config = dict(
    num_hidden_layers=9,
    n_experts=64,
    router_score='sigmoid',
    routed_scale=1.0,
    balance_loss=0.000149,
    lr_router=0.00198,
    vocab_size=4096,
    max_grad_norm=1.0,
    batch_tokens=[65536, 131072, 262144],
    max_seq_len=256,
)
Below are experts of layer 5 (counted from 0) of a mixture-of-experts language model. Rows are named router (the router's row for the expert), gate (a neuron's input weights, with its number), up (a neuron's input weights, with its number) and show model dimensions 0-127. Each number is 500 + 50 x the weight over its row's rms, rounded and kept within 0 to 999. Numbers have three digits each.
Before each expert's rows: a language model's description of what the expert responds to. This comes from a sample of Wikipedia text that the model never trained on.

# expert 38
Description: P and comp stems. Word-start or word-inner pieces beginning with "p" or consonant-led Latin prefixes, such as p in imposed, comp, dep, exp, def.
router:495575562587486478487543456495551529472520500519486557431435493512634572423520483483562414575589436430491503460585504507436472532491544558515383427485460493472438470548570421512469511488577428484549532447502440488471488426452424560539401534415531431497535421508490455521494427484420560455513395450513448489526502509503480549486545519550444501527491441427493543504399455465506505408512
gate0:576528500569545459561482518523474604556498551490499544501497476419590572450459575556491499587508487676537425483445386411501564554462513543500520540598552411470497502474521490417489423516527453533569505518531534491472493515479511517528439529446588507544503499480474491445505534484515514507496475407605517477449569453398468518534602498503450482547563426515471538539517438490427526448580
up0:417481515439436546515471491524501540493482563438556493450470573599505475530432494555497481569558515593564493523565506407504580461437461503462437510513473593533483526518500516568521575579352533576535490488400487515487548458412491565469467552522482462436410496473419572450543424440503468504478583519442475609359485481453451445494553515483491509503477497510540427473497506556433498494452
gate1:531478583504533427485561500498458527503518494472447493442525488423590530481489494458564521604592640481565562561483412476478474575457366443510508505458523571549517569594503554489415533576543478445456475425484475484490528477477554523572462476472563501515506489522476483432420438433456588416558523467410420486464480477494521531412551493565512481449439479493448471500504465567475555478403
up1:476528465557486553540451572567470535530589441539491558585511440421585443481603559633467482434486487537409581509455492484531425505516561585498446578494398525534460490432502510538533578477468553506534488476540514419541426599499518482617452473461513494398523474485557454587470487505467502425471533455512499470400493623525442515484465492542460507482531486484478535561540575491502502550507
gate2:595524543568494520419485495473458531431517535573503492522483405473580429440600534485386525523505543503522470511504559392410571553516449526432491539483508413476578408581534582436504517514522445415548423437529493479427515505548485555488463444554539568467517559524467513463593433537465487556481405490412493558491499526564456450479520503533505549513573500392542458485454451535550498435498
up2:519591530567440489521464496555483488452450580586497437522466446533482503406486567595508576476586523476476453530510472503468520512506574532505565569481498472515505490541513495435595379654558443513521550591613488515485523477415519475473466457497549445594471482488480384521530510423531415479476526407587553490529583498508507482476423553507527492417499448530475426539494490526499489427537

# expert 56
Description: Word stems before -ent. Word stems that take endings like -ent, -ence, or -ently, such as subsequ(ent), conc(entrations), per-man(ent), rec(onstruction).
router:487540550651479536383469579516521441558481547512456588499492476501624557498534511512441462491504476408488527421535490440457468455533550577544477438472462487480416484465539480550488446453524482435483562377521480437470531480483462587458489502568544478482583441483500514511461441533430549448530429461463491403488487557403498540467539569602452486579482434501496454552513464547549504400483
gate3:479512496501476460398490625476488416511496550508508619463515497503451477427525481466472585387522542521442508485565537546540568474489516483487561450510508564560519435445516495487470455452442442431530407422426477428474461521452557512542541612501556601482486545447548486479466499443488542478508475523443482447500489571413423605522447501508477543641531483507438444531514492457507594417559
up3:584537595559509438460472461537453453487360523500533529482521597405473440467499572484447534541518573561541566536500574486416566547547513633490417549487461471414510481483466470565478546470479572544443459568526487493534538520524517444467488545523471437556523595437505471464522537452415448475526610489451510500446560537485456557447436435483462400450479513586471515527472545523479508491419
gate4:511446495601606545601605509545479543542486523479478564542463487435609460504538621508390566535573397547513547446388570511573566552480490470552491469468512516498506503441513503431505551465475493519550421441507428573505487467432502555473567476498551516479498494548516572468477436489524524484572437457540452523510552505533527501449444574543580406457484497516520424493497483554557407529446
up4:513503613522485517564407463514459610491471504452550511518572504497536571482578482437500567518532537518440565445477562484430495510505508428522493547465475409542462532450435422489575481544528471547526463460523438480414456516375486509487487471546407396499478465463535539577528531467623551587461525504519537523555492400470441499551426482464523438582459463536543537515378493566570546507538
gate5:532545512461489508602411545512524516492572561502506508473547548487556531544534507509508539490573425469412585461545468508521440430487524472494574500503571568554489406557532491455478435465487422430542466509544503504497561592379515579458531451546454440515535479510537547547450492522446469414517590572427475502595553576512520477450444594419449480566507447531540490501401580484528440476604
up5:586545519512503552517493439460368481541516517467454563479510553516530519479557512603385506451452568531509430476533535426583477472473521521573445454513570439496431435552513444576537399428485570475481469465543465496507565466514455472473539454508451580499480461503460517515453629530490585587497528577613529520493494470444630441513516403527517490488575504477482578536468455518471435510529

# expert 21
Description: Foreign name fragments. Consonant-heavy inner pieces of proper names and place names, often non-English ones in tables and lists, e.g. Milw-aukee, Posill-ip-o, Riv-ier-a, Okl-ah-oma.
router:502523492684557537404484548513467488595520519528534482488455476572597532479451462468506522590517446502497482467625434418475418428527479514471492393499522454422428466499490453512538554503507462480419525475535405532508547390476457507580495519464618482483576486493462435492492451518389529525531483480492486440438514500475482526451598523545448516547512473449584469492459480541481533485583
gate2:458416527502466491427465441484535521503449481597494511440498521571488579452461536474497583416539402522550494418518421449515524475499414548448471522519517513376463516423478439472490556395411501530484568519559441502469500454521532512514496539483399532572494532572465518487521525564508440496478567469446596451533522572521524592537528554518485431569495439563442501510506563405449564577607
up2:489524504520566541379455534503488457504518542481558545508412441530425596494477447548485511499505494418541550446492513498495438593504459389448625465461587395461550519518579371486462551428554590534542506510588525505480541494425554430495470456532538462505494530515455533530425534452476568513552555509532507456546429538581484462517454466522460552519565540480537427510499571494388525500568
gate3:504469514573482407502454525483495467523494628523535499535501482423521524483504508538492622467494544508487538429605465518518558503634489504446418494424515532483466499479455515478503512454525429405500477458590441539495525447509523514591443484380417462539530499439487555551387464432603533525495559499511436465472484490489429524437531350502502547549445492565554543534535503516417483536424
up3:426490461567451550533522475502460559529485472548464484570466555489503529481563596464511457504481531569481582494612466529506545527461459526406504477509486521493517418440442470453451463465529454477570509534542479346551563520571600497485549522501590468546460507546581466579423402409515515479535471569505485618538597481522585444520523394504476523533489510525563484537556483508390475541530
gate4:588565464574502490459503545489441514556513496519551407550421434512507516557492438487463457453540488595552649481495492507567501510505581423557431440561509526530537476503488521443504526490444481453547423520407491510527386564535484511574442479558553411525500532512476538419520510568332531520472506550490535417423490480558488476487536426465472516430437523501494475476472451521585533468403
up4:518524547521523515494511518588479522494558544536497560578496517423481526498505470540495557423474494563510414414547430516491515449462522474467455513542457540501518553554523467504514537476494474536604629419564549491479428469481554550434620539354434452398491469570555533544471447490408539439486449488544508605563436464471458468508425467526457452450519498633551503487501568440536536475454

# expert 45
Description: Place and team names. Endings and parts of place names, especially US and British cities, states and sports teams, e.g. York after New, Charl-ton, Rich-mond, -ville, -shire.
router:432533511588571519403500543480563492510544579488474549452478594480582495491539437482491406493552380515596460477597409487535545513616469527529482343484489466453467464483528503540584556478534466463491519481513384535545444505426434535537512478499565484499493486512517375493467449459376549470524537486457474472475526485466489531453560570512431474471488547460545434496431540539462518471492
gate18:523558535534496534530404489440497558489559533488614498524512531537529529429584449510391524523547457634512525496545576501467498464500414551429447449494394521460484508462538546459544480531516460503477467517401450498499576518555464447520599531442504578466523458477454453592503538418463511482505442540479561607569466546523551463472458551608430504561453417525402476555474564497541489459532
up18:551442455504485429483493545473544520530434498450490398498528410417472566477483492434570498451497506501452550540533477623520504576501500488532533502483534589510525448548441489546435561481499458458465620504413499611525459599565451432485547543472467585461521527452536478491504578442530605499540481541499510498478523562502520526470514456556549591558415493530356497551511627487483573469482
gate19:517445550541563481459512517455496534439547594460555539464457441488599411522523514508625461521463402535506495410534486471561510518509440500470633398538482502491513433432488573502436474409537590530449532499396480543483515433522449631464493416511529444553543540503527495456458527564510526420495432503458476475490451534464423500477525509487488426504487411454435484435492581543572495565519
up19:457530472420423501539487468499560465551603548449570489472542539515531429404581518504559519490499405432513446390580546385469549508485437559505538519456550502514458465460532494451539541580538454512552524453446484501576470435511551555502476419494438561543523598469477580429520478535547477518578579458513433509523477534449499494467479446453492516370527469582554403436512496472513440535569
gate20:454602519596524478545462533451549470503494525434482498515495453453526469462477395440613426499493443477555493587494454497484545508528477521544486519448426450428491492451476501585525450490506477470529499504519433508460490463470420425651522454436573514442496484508385365508407522482465465453456441430467496535423442426413537560423532532462476498471476579412511476522504584494452554501469
up20:557572543494515472526500404502580514545466485461480576529573461428533514463474465478478434496458438603491520651491489475373383561486521475538530525513509518466595497545494552493432536467579432434495451419503403519501413468493504389551581483421534483479501530476508585422556523441462475465571482478481525561458454483457494561540493478455494459564561458505561472546492433410489451468468

# expert 23
Description: Personal names. First names and surname endings inside people's names in credits, tables and prose, such as John, William, Mitche-ll, Nathan-son.
router:457599530580587486478494535478544543499542552501447603499390538529535519426504434472446495471527433474549483453585430401525568446622508566513448408480532457451470459424515502502558455520587453454444483473498418542515446498511440565488488498460560482453519480516502398474487425446457566486479440532482455431516586488456493549465551575511409430525463554494524467576470444539439557435523
gate1:475495489555483463495440575474545528521561517404542520487570537535506505489499577489406486584515511509500438520551483504569473612512533471513518462528511530562559426505485472516461507499422482410412541539579483610564456500495544541456546585527495466479582450478428416519495564500519556386543453473499508430447545469495405476538512501560406441555524503533537358508407457576512446413445
up1:545509424511542458460489428541505416443441476512458526613482537519425556553461495527481552487448535486468550524565557560530468530520381473525476597410496435492414513487535458566456502523436555460489409542533472479514490380465545522509505467423482520495419483507518506456508499517516512516442513444487471528478449520459439439522545507406636539510509413541353608431458513422437464542479
gate2:600440461443505499397427451422511527564499480434501441476541534451463430451549441434391391504559570467516503555462503407524466560493514440485434499480596473447510366522443476463502563570372435441493485486536506432589425441534481539513494518476473496516540501514514448514580521529499482527501490451482503462426468531451498449487404477529556458453494503452447462521503604428454424525527
up2:441570456450475474554505520497538519531447545517489491435478570483514496497441491525427498556408498482553512473506518533526578532482486480448441552447484500536475380511484470529485497470473490450527455472496494508494471492439579530473563352615464567566512380518474464494678475623502554499506429509488601389532446490481524461585525442492449448440507457504461459568500484585499549411497
gate3:513474592575469482515414534534538555347529424520516543470580454518499418496512506500476448480460511527545456489540507622491526504533546495541485430480566418546551395548574517509555535514528486576437504488475497569510512465493528486526492462431514468406496524501482471495512395550466463484429491541527504552466489479396536446450562507580499433414555391565588548599497468454431446505413
up3:649558515471505456505428539468469457385488531518448478444503480532539514534401457590555473517491570506495435468570518493496473574389495514468498477423459485497534508532587499507527563539580450531498502516458493572436420478506435522602491551554452505525516516538516519461499483522519387620433465503496477413447437500471505515538360473486466433571497519430431463499457562418407526488509

# expert 10
Description: Short vowel-consonant pieces. Word-internal pieces, mostly vowel plus consonant, right after an initial consonant, such as ab in gabled or parabolic, eb, ib, ob.
router:577562568616531559492500534505464514543521549521400500459434544507600590512593440388526541537499421504468528495533489528545454428569493514535427444547495444472496431468487535461547443505591491483448564429447451457500424500441475530552491443507597426502544470450509445495490510471432560590482402462581453440453519538420468476437545548585464558494401480451460511497479491468528489455523
gate0:556544508433511561570440496470515495429413368592488495549534521575598477515573535484536476542419446532573509581493595504525508501462477554522468466474615632530495506426559530543473537481525508499420520449501547536492417500456428531478406551495556570507506450507562437502455552399418625479460475550547524519473457467508470501532502560549436557513533492502470437429491506538528554465484
up0:488534431445442550449580488562471470460460485443489508529522471456525473539463536512497396549472497483427393492363453532496448518535574507584504484491495453511321445565503513524504545553524411604483538439577420432451511528489523445488519472530498496601488395471521409420519461477509491544491471507452518489454617552438516436506485482378501422449510520506556541502459526515516498492483
gate1:560518525549552573483509500439589524530536433462477406567440474490465575529487498475493523585505514514520482605486400507453486382466449487524431486486474530491563397516504510386526570582439492480473478503544445494432470441508538491526597476512497528512493493422478452573462513447437504549493426432570445511496562468567476538400593498522404473546402500552549601531490468501573554424491
up1:568479535596565490518497451603521493438472501453521446417543575575438496441507483401541539411449535517590445573464458525531451515457533479478489446564642438562574559468531334536585548461528521549464558491458501504474458476554389513520531481526483577525442523524525448542528438538470538481535490483568491509498488430497498529461503528432521542539539615519537465459488477587465546503491
gate2:484464481576601490519542438510576535526517380485407498476512468461423589526512439395484555527526477551529505560539499505558455517445414440552523438520521389525508483520523453594538474497495475498488547416413511536527481534478550524493541527493475552553413529506497429582515535417462602534507518487474506469530590453503492340452445494564478599553453594492529517578466500496431523506468
up2:536464497493483515479451512489445597413465382460502477539568533473539439451499532509447532491444565489525574439582543466466508451566475518463526456527488481397467498616409497436388572498500527425471453529548521518430448441494460522504473519469536591507449577539510402560541532575570489494558524563489467590483470427520494459443562577490506583450455499551447502410443439491491478554598

# expert 17
Description: Line breaks in tables. Line breaks ending table rows, list items and paragraphs before headings, especially after table header rows, plus markdown separator rows like |---|---|.
router:463583522656552549408546543518565489561513520459507514544452490569597492468478475485448441560510368396495540465523490498463456432525512524470487416497592482476503465458588493451492522509534440411517489417443445533519465455397459560465456502478619428440625524563474487554505540447432508457470487389516458471451515468512415495441478535509524531529485507479489484499433498500483489428474
gate2:527442486538509418460497493516574530539516508555520538529515460566457443485517475494522505462481448512451570439502455491490561538471494433405423490524549549548449460461446499615559417456517523487499468501456525515500472386434498579493488502501510540577575519517481541473502500502574486430691531500419469516483363573462477518401496530574525507565554388494475527566550477554429530405539
up2:434505563595432527397535487547532510490514482495456403518465504502514473492593507549513450507495514482518458613464536350512558458537527424533527489499484415443582453522515577447607532484538393408472531487436498407412495485521463475509497559478488526545503454482451582431492458588516479558497417472520449560604528515549541486501559452578457442512421558504571483547531517445558517508523
gate3:432561479465497523421543486474544493443481444440516496515521533507548495492481462494407501449559436447547551510582506510526538458519488556418443494514542446409501469498566498412519565516489528603511548476482402462585449473569539477504472569408484427451456513483498453492563438478424469426385513467498558541493612387561504415460471523588482497496430439519529431547473441561539471580404
up3:504435525557524472396551453437534449498453505451463456344491456443480472456463512450454406504485485522501547465533525533489542499432578426491560489522463490548443509483509501552558577514506525551514518519462452500428453472561499498548523660492552495546522492467523530498468486471460464603450430461518487431543473321497581539540445523513484502369481583463545547516498541504583538556567
gate4:440505487461531549424524594518476429565471587566582552507443510569466475533445552440548409471420520565513507504570508553537486427478536514521406526462493500462543496470503530501561486410472442503457527496502533443442519536505465472409554431512582505456534436463477575465542487550499503430526380528451459513557493443583427484575557585488476556520410519540455528508473390478533469633436
up4:481492539426425485428492595539466506580609482484543525536593439543450497484571518538421458538446431515526485512470521478449539489435497497482501569497483479472554453428515523554521560433617474479578486486560423381542436510449516591549525537419470518488504556557431572458450452448494463572464457521394555460537511436534430542544476458520425379528540530553500492513468467508550444568457

# expert 34
Description: Mid-word syllable pieces. Middle syllable pieces of ordinary English or foreign words after a first letter, like ial in dial or dialogue, urb in turbo, oup in Coupé.
router:531629538637510519470463556518518487469514502411388584444463473550612601512563441490521496545552439529456459469536518501544503492611563505563490490507532475507417507407473523508550473451492476491441563459520449398488439424497500593480448505440556398469556513487490508564483455478384584500517489553530444405429496500476430512472541558580456480522576497473504484515504516499464486487470
gate3:486475553496551461466556524500538435467467483448408484411505539498635523536446460590505496480507547546530392545525486450603441475527522486508473463534553540531515454412526530568546450465402501490528504500442466497552502562512399479562447457456491495531533570560496521453604473467504615460484423453343537466520448536461461513534409565534472435488456490492414466455584475433546508549490
up3:521499490589570502509508515509468494511474543529486483473549483556444514546500425523540521493476507553503473440426487508502514447533522505491394388401528450570467466551506412595521585399466597537470489560508453556472469501531471504519447566508553588554563611451423435529503477419507462529473593523495450573365565519495436583521485466445456481547445433525518506466441572622498473522475
gate4:473537493538469473487548624504516509533512502558505480551444492569468530551595500561488533556483535431551586602491596471588520380590518449447501539507596417524478457430427468538514501506521535488527531486521381452472486440490582434517495525436510550581448570485531449539522467492576551518462563431548538576492578514503465472528540538473504437592404531604487516535527549473561470549502
up4:472507450483505437531521528546507558543522506490536594457577458547483515504473556526488524467527497451440470396545468521511410452502487473482668469563524543457511508556481507527539472509480533458452612512444533546481610438522466538517473482497513557433447404486529473498536452527494638545473497574517450477480570404562546577619488514569566513420481527410519603474556548570481513508427
gate5:459511637575557528547457506523477459471509464448490528473396478475434526451450497468463463536495413665558495437446555563426501551575544449481431507527508435526402502464545500470541497547489473453433528547458454478468508409455477477428515507479542522510430448469498514438474421547353468502578557518458469539552517412474529499498525525473470502565595546463500425414500549421469457505478
up5:488409565475467546453470530427438558525495513535463476542424539478441446525447440464469559496460449535642427448543562588517490526523456417504451523531439472519475516505556495539458582442552502457523450506464604404472544494503558467489532500562480485473496550434483438565492529523533463596488413531449526467482525647457488446502484497672488556499599507491537508561509478419535551499513

# expert 61
Description: Foreign name syllables. Inner syllables of South Asian and other non-English proper names, such as Janata in Bharatiya Janata Party, Saidpur, Shiomi.
router:442525515638549565445574548465459427529501610550487496481455575599544499493477490515435493515470419534492450543547417441451516466597484613560503423465445555438500478501516507493587488483496471490566557469508438483549486425495498572544478426465585447397535484467516362459480531504380588476479525496529496475547531546450495467495531539569446525524496471498538541562503433477457517492582
gate0:479508499524522540480515522590536407484504517496542542504538444609596601503510564458537536579458517532499516357507475465498481445525486473397451510627475526499533459450518464406453460474464550439467467559543450522598502533562519500397503431528601461471567498543434396519488552454536478601483543493582565437429455437536475552444466461495485512520545509468605465494521483544528456498467
up0:511524475524384473438495396512570537442578447471500552383541467468542556550489505385525462489408525443492519552531505548435529475472607432538462444445529506550559520490448498475480555499541415457531429407486454489431437551435541472473533629468408487550498513529494577515460490509536475485494532471522447501537449458568504522551505496509446572451523441461533532556518454604622530451447
gate1:455500466508487538532438499489503602515542537483486457486478464551529505514439455452452500586411466444564391507480500595534562453578589552545538474441480518538455502517459450538502606515480425565613492530425456476448554512557601542548488471557493461539497529546544480521509457505576552497610536530565552545520477411587462501509545554480489565584488482462504476473494417431453493339497
up1:476447370443527524547402500468553465439541547447437527523523473496411541578488458457476488514536581576505467549498442510470485460491464494543543677495539517521594464429506515445512572525571525514544460506468575494571519534418498609500434476571605473461507488449447535509453462490397507536516500415454503478496444544481499552527616537449499492579524505456445459527531427475519562435456
gate2:506466474632504511491542558393538542511456510529411502449544492539527488631501586472494442537468575549444584482514434470468448464547516475549514473548498479536588513452529445514488410519513484396432462528430528495613525462460598450386545430512437550410543535510450560526412455417487514529498487507531559453439470502431508537563515519438514490527514493482560522556515585495443526466584
up2:517450483502438489458511492492536478363546568495427462555466414473518472516473397504474545469487632469473580428512408543523475496428505424543544445439483519493491379465492472529483451451567362476422436533420545490435477451442582510607567490470499540483455507522498501562498471470491533542458523543415544514538490449452499494493457448474461520616486409560473567510493504561544486526429

# expert 31
Description: Determiners and possessives. Articles and possessive determiners after prepositions or verbs, such as the, a, his, its, and possessive 's.
router:490540564488540575389543511516487520588541578513459498477503578560647493500548510507455427534474462438540502440512488430520514495567538534528456451434563495510449382501535468529611514513565462496431551484485488501507512461494465533612459470497578506407505465493492454485509478485289515500541430492513472430521558541496398503432513525604554550551464489476494474481457459440481531484513
gate2:429458472532532503536574538467535447444515494468492445534540500474489412453466518589555449492462513522572526590556538444460468548480573573532460435472519584572545617419483515469404504411506531523465520519440422549503459456515473518494544504539497456609482438468485555551535472522519561509490428568574548470514472555511427541392400489550500486509476536556464492373434465445534371470483
up2:486479434507485522490385441471564464380498524497516462458517442489495455517392459451485451373512448487505493540494490569504396484488485547542489457502469486505499538491573439534528489456417424606598466590460510408429490558449603510541543511596579484468494586455509393469535642417537487497527561451490546528481507516525441445529390480525496490542455510523529468538486548495503500478529
gate3:586496629474582521554495618517505585520443466543461456463591509485524529503452478537541465525524528474559499510527517547480412454501493422524587681487482425499504502524561488488582507489554543388503556572470470518518579462468546510473505510591499484393496498563517392464561487480526525457412506574446460468519492570517471549457547484544475442422510526547514467462530435444463547511566
up3:522476475439424540487457519534457540436517559492452546495593625486527433525531390500451579506542512527476539486509403364523451500488517491413547426527555480532540593486447546497512560441481461429464557501389369585495476488504518450541581506454504438498508548447489532529508556494482415473527448432500573537577531439477511496544528507453371474481545576496463417538552499516535506514535
gate4:466455478496385511484513549526497543500494438512492506468414539468559553474468438543505532565559465459460452357491559450466522534517490347521453450532514500518407504544536458529512604452518424416495527550482570516459557499523509580455437441513519466463452445319493466485476494429441514549463531453519448410504509428543478469504531567519511498514377538524464476458414503467494582542491
up4:511526475430515475468427521535505437477419541486470449452479414524441542569546484506501524495551395457461482524536451526496431583522507515428453433570550450436497464488537411492500436500481504585535394538425500481476373598586568467552485480413491538499505470555480495424581503470349564555539507554535503542534453488533537466461504503580512481473479526554475578474567561571589451440488

# expert 63
Description: Romance name endings. Final vowel endings of Spanish, Italian, Slavic and Latin names and taxa, such as -ia, -ina, -idae and -ić, e.g. Nuestra, Silvio, angustifolia.
router:521562531593532552428497531475489461546565601522506513512446535584528519500487486540492439492562476521555470486530493423474515544587486581535455452451512529453444448472499450475523500498562357515462534488466483474574526479478451546496493539535528571461584525456475443559473418406338583472555444521480476412486610457446498477543542517514430518578391524528489470565428447504438566453526
gate0:539531419491534592553412549540542537518464467494502569433520484479565519431487477435473485431569490516420494556606504501504459583523465512449471532562544491530499575597549484377522479467519431592456509566526551508507456489475460532536534439571447536581540503428457499569474495526438497492523473595427389456449404459461479450539538442474509507580458638504443449461515537543463537451480
up0:527481488528463541494514589442406470516442517482506437501544455533516497534568499535452576577483498478525518530484487518475508475470560568416631530505419448445491423513460447507576508439475541588510523403602473470570520391489579499515546568531471463584586530603472419456606546504508544518452456505523490629478477510514395423538438496515509422446449465530503467529499442430513468486512
gate1:571510523471562468508590436475506453571487551532464512397454532553526594432523447491539445461477553558495500496541636540480420490546472579519419483514527517455608520510445456516489478451583496562561479454460564521562528466479461539359415470520529586525472430494507561487514537444393511539521580508527547421468563413492476507438464524511534527497434516538543590479448544453588456494481
up1:500495461466562399453503568533555461443517502503513482507469535431520528506397393478464438486461553618437446454537488501462574507501529465456486486467526527499478544559360426505512451630565479432492534455564465494497472436597512528411379508500486514449484519555469538474549566532506512474540477549503553466591590458555595483510559520528563558472520470513533428492423500435560589455489
gate2:558495472474490515454534523487438527521489599474498569499488608487521506468627494462366482551513482476462558514456474362486468483458469525480563429488482446446427401493473513460417454450505504481496502471419511552501406529473480393555426573492501545474556474451474415484470481463454459544594553465485583436527510403432499532513477553571459486640459454499588501523564514538529511486503
up2:477458513476543532379512600546476527432522470436482443555521527557525461580509505546562486525513579569524445445523469502535537550518456520484524431522520524561511473448459477529585566448476504512540521463430532566605525573447412490563435568532540561492387538484386473493487486407361420516600533462519464524553402469508492446496525517453425439574470450541562487455480506506434529481499

# expert 3
Description: Wiki section breaks. Line breaks ending list items, infobox rows and paragraphs, and the == / === heading markers, e.g. before == See also == or Personal details.
router:434545532614597503447476493507542478535534541498476505503536559499506516502549418491497506543499385451480549477536432470472470487587594605496504471430502461387429467503578532442557472485556463479481552369417463573474413467422465521596448477495551551413630477523463446555526460512454546485443450492486427504466520507517495510506488452551524527487390432455495472528431457533459449490455
gate2:470477538525544518463483490552597522453520492474584514516518567555498554450486503544459477498510513596458471524498534579544444616546416551512493469449433526589545438507533553401535453489544436478516456392586385436505512583550480489550478538528456545438423396486547536502491496608567474460460406390475446483487519454476415448536530446545494502542502485547496519488516473443453483395436
up2:533510448460485435607526544468454478512443407514544563567420557396511389605495586417483511424533576546474492528545496514526523496488505525422439452584541491472547504472541506548476433452508486556454465468554541487484498550471537430573509494467544370518425530523438462486467519497446483499490546582587467503515426485551510449532432480463420506499498597480539599518527448431507571592560
gate3:474514487488529498524482490425518555486532438491539404485547591473554527481549533562525395545537605479578515470513509497545503433664493473502531490518550485533532461440632467495515460491472465633496542434598498363514504517478585596536508504470484462477508547448434448528493433532453538518508463560420479478451436579563470554427467544518482436485519530560567459468446568483517435491510
up3:353482556508501517485485399447498487461572533430495492539526522435639492564455521538493467541450518479541530564549500533532499523478415476440498524477568476455430425441507524623522549474467589519473489502492474481469559588542551541475490559464516480433521599515453420471584525571516454469432473496479466469514477578524486419498466472351555508489475585552458435499448460459534568548421
gate4:480511529594537502510461498469468488513441427484545396555618530448493561551588488481375387568501473491535458433585535489426479523556535557497478453551520610529480403486532554486456487526403538520470473443444472488536549484546502524588554516485515470571522492470441482557495492509551497613496476472388528524436559517475521533526470519605486410539411504463596518517522518505533452589479
up4:505431460570420485503455483410533604460515399467488474391523468516461486511495473558493500465465469571566517548464411557529458476413445481511482466543469488593498460590570367569505489491483523495521547431493536476585441556435544476495584477527508526459545543475464549515574469554410527552539570475467542496434412536528440545498508583571411434465555501485564526418520549435482486443547

# expert 25
Description: Copulas and adverbs. Auxiliaries and copulas like was, is, has, been after it, he or which, plus adverb endings such as wid-ely, mort-ally, and not.
router:532577560557513599488498521457517486482531574456472539531386571522562553419557540496470482463540344388553458464526413484565486463523519554531491513446547493486470424462521439522526499469516457407526548467451536528500494480415469529469518501426526449428539501585441427483532497395440611520576440504466471491551453496425508468585543532570478467536440458497559505526411508523432517434503
gate27:459525552418412498427475518474492543448451422442497527456616524468508420517503431546543549436543536570500459422495396469492547386506545528544438480536548582550461615446524408524520583490426427558548558517529446456486548489491530430422523480527524501422491559457480490556614548540491535582477506521505574448558454538404544542527456560498517588470485528548520533486512480521478499562481
up27:495538495469495526539536531553497467552520528522389487481378436513554581499491569469414544535508466611520511476486485475469532531425593509499601548447504504597443454459466560466506424446502391468460477610461525542506439397535507487510489540502489551441493482460423487525477411564480439481491428579546464543458447526567523398484421382456485468562453488562446492485445462478524499584505
gate28:445581518526501539420441529451482442492572537377474442549467627479474487496495503502547605504504447393418555529521423576468561484514488496567389453419544510489498444509501432449476438518540508500483442482446465507527535491506566416504498426462535507494414489418496436490470441524422554478542491541456502555490443469640547507513506532442501507481518364562466530566502534526585455502463
up28:467401507494526462433399465476548589507500497522425461442485474484495470496464460555528430491520501539525558433577444488595402591594521552503539565545531486501559547545484470483505534593499459471530421426584518510477532420515515544470451491601539383468597367526402477510504531505527478512494495508493524555464487561459534466454552507445579570483535508546532513435529597429421543464517
gate29:416586439495471472479461568530506491467462572548491494491365482476492427461515509527486525466494566536510484422489435496514520426388499485504477536559557569421547504479464535416479525420507466441462447466535495426480531503489494447463508579527498509480625599508518502506489434470499540503492479540498486481616442554505480569537638513445458565647471383474522576600494498484517509493433
up29:514527501447540517492508486421510545480595553418529468515496468534488461512544574559511502465461533522478429443525461468499484544532510528452440492482556428437466464513564535460349626482531463442431573425498545448427524494489487477444455457416474496472522592381468499509477538613566566532543515512514456489441531507408550479444530477463380439625466436415519510504523568454552493469471

# expert 58
Description: Col/inc word beginnings. Word-opening pieces such as col, Col, inc, hon, Reg, Comp in colony, Colts, colonial, and middle pieces like iss in Mississippi.
router:515605613641518497467438522531543530510535608472459527532447491518668488461457508498567420481559432450509505489516479499535472509533547555559419414532482507488461466517501471605458490475484475428494530426512427511451501494517475519588441457500575453478529433472432489476492430468469492570511493508532501424445475497426427475468553489612476445518504529473609484504477421478460566469404
gate0:476569487615570550438592453448572494541551487527452507465437498578451555428431502482505438533574567458551568564511496543593539536557520554507604416484490486516471524484412544595396465492506466514511534490486508512444466466459470473617493542515475510450517478483467454565510426499538590629504484506525524504476498511500476550436528465517464496548408543545540560364499467550484575431474
up0:461501493503541427430463506482565503445586501519439479477505503510415521542529581403464498521521509554501479349420498500448482458520531435448462484345520502571577432471484510492458539459526433482513514486554452500442502489440547563604493507500558595535532579545495510427578457531453402515440538558586525533469484432540468587392455503501486488489541522507484603447464534513545542410479
gate1:543532470497580481446477442568509538477613593467433491510463586511485408540451585433575441474567479464490536571453498443432579455496423391500441476462493576435464527523520452465420495436505544414595464490540483497469516552474507513563490489509510465514544502545506472531539497443424519485442392490558466524490503435549494507514543558514441575484493431437440448465357402521507436469465
up1:472534502489481523507510510399476499528492545487411488512622454572385542493539545488524515578505482504394425496461454432473564557508449512616500494523546396412539474538486507614530537502490570463480401503519562446512458465435502483512467504522536561468475395513582525539463459499545455448473474500608490502476516484531443590355530538473422488571461550532466459540584488461476540437479
gate2:555467529527481446484425515542466608516543529495505506530430566511525411545496522497500558542585376521544612566449508536529482534421516497490468494543499498485417431519546439503487584446589550534428458447447491521330529482505457577533499415494480592470497439490522539425542390482475544530491496488570493532439465547478398519439547461529482511462476468439534546502413446485458452584519
up2:391541523526584507465375541520424521487566512454476533621569399499517454432428455567513455476591504566514431463442492475513562512450501437534555413469511563469352438502489507537537525490493485541481453439523465602498494499450449586507521520490508493502532563527460556490505439476562492509435462402581501456542460464524588509447573501496467468455458555500535535528491561496597589460507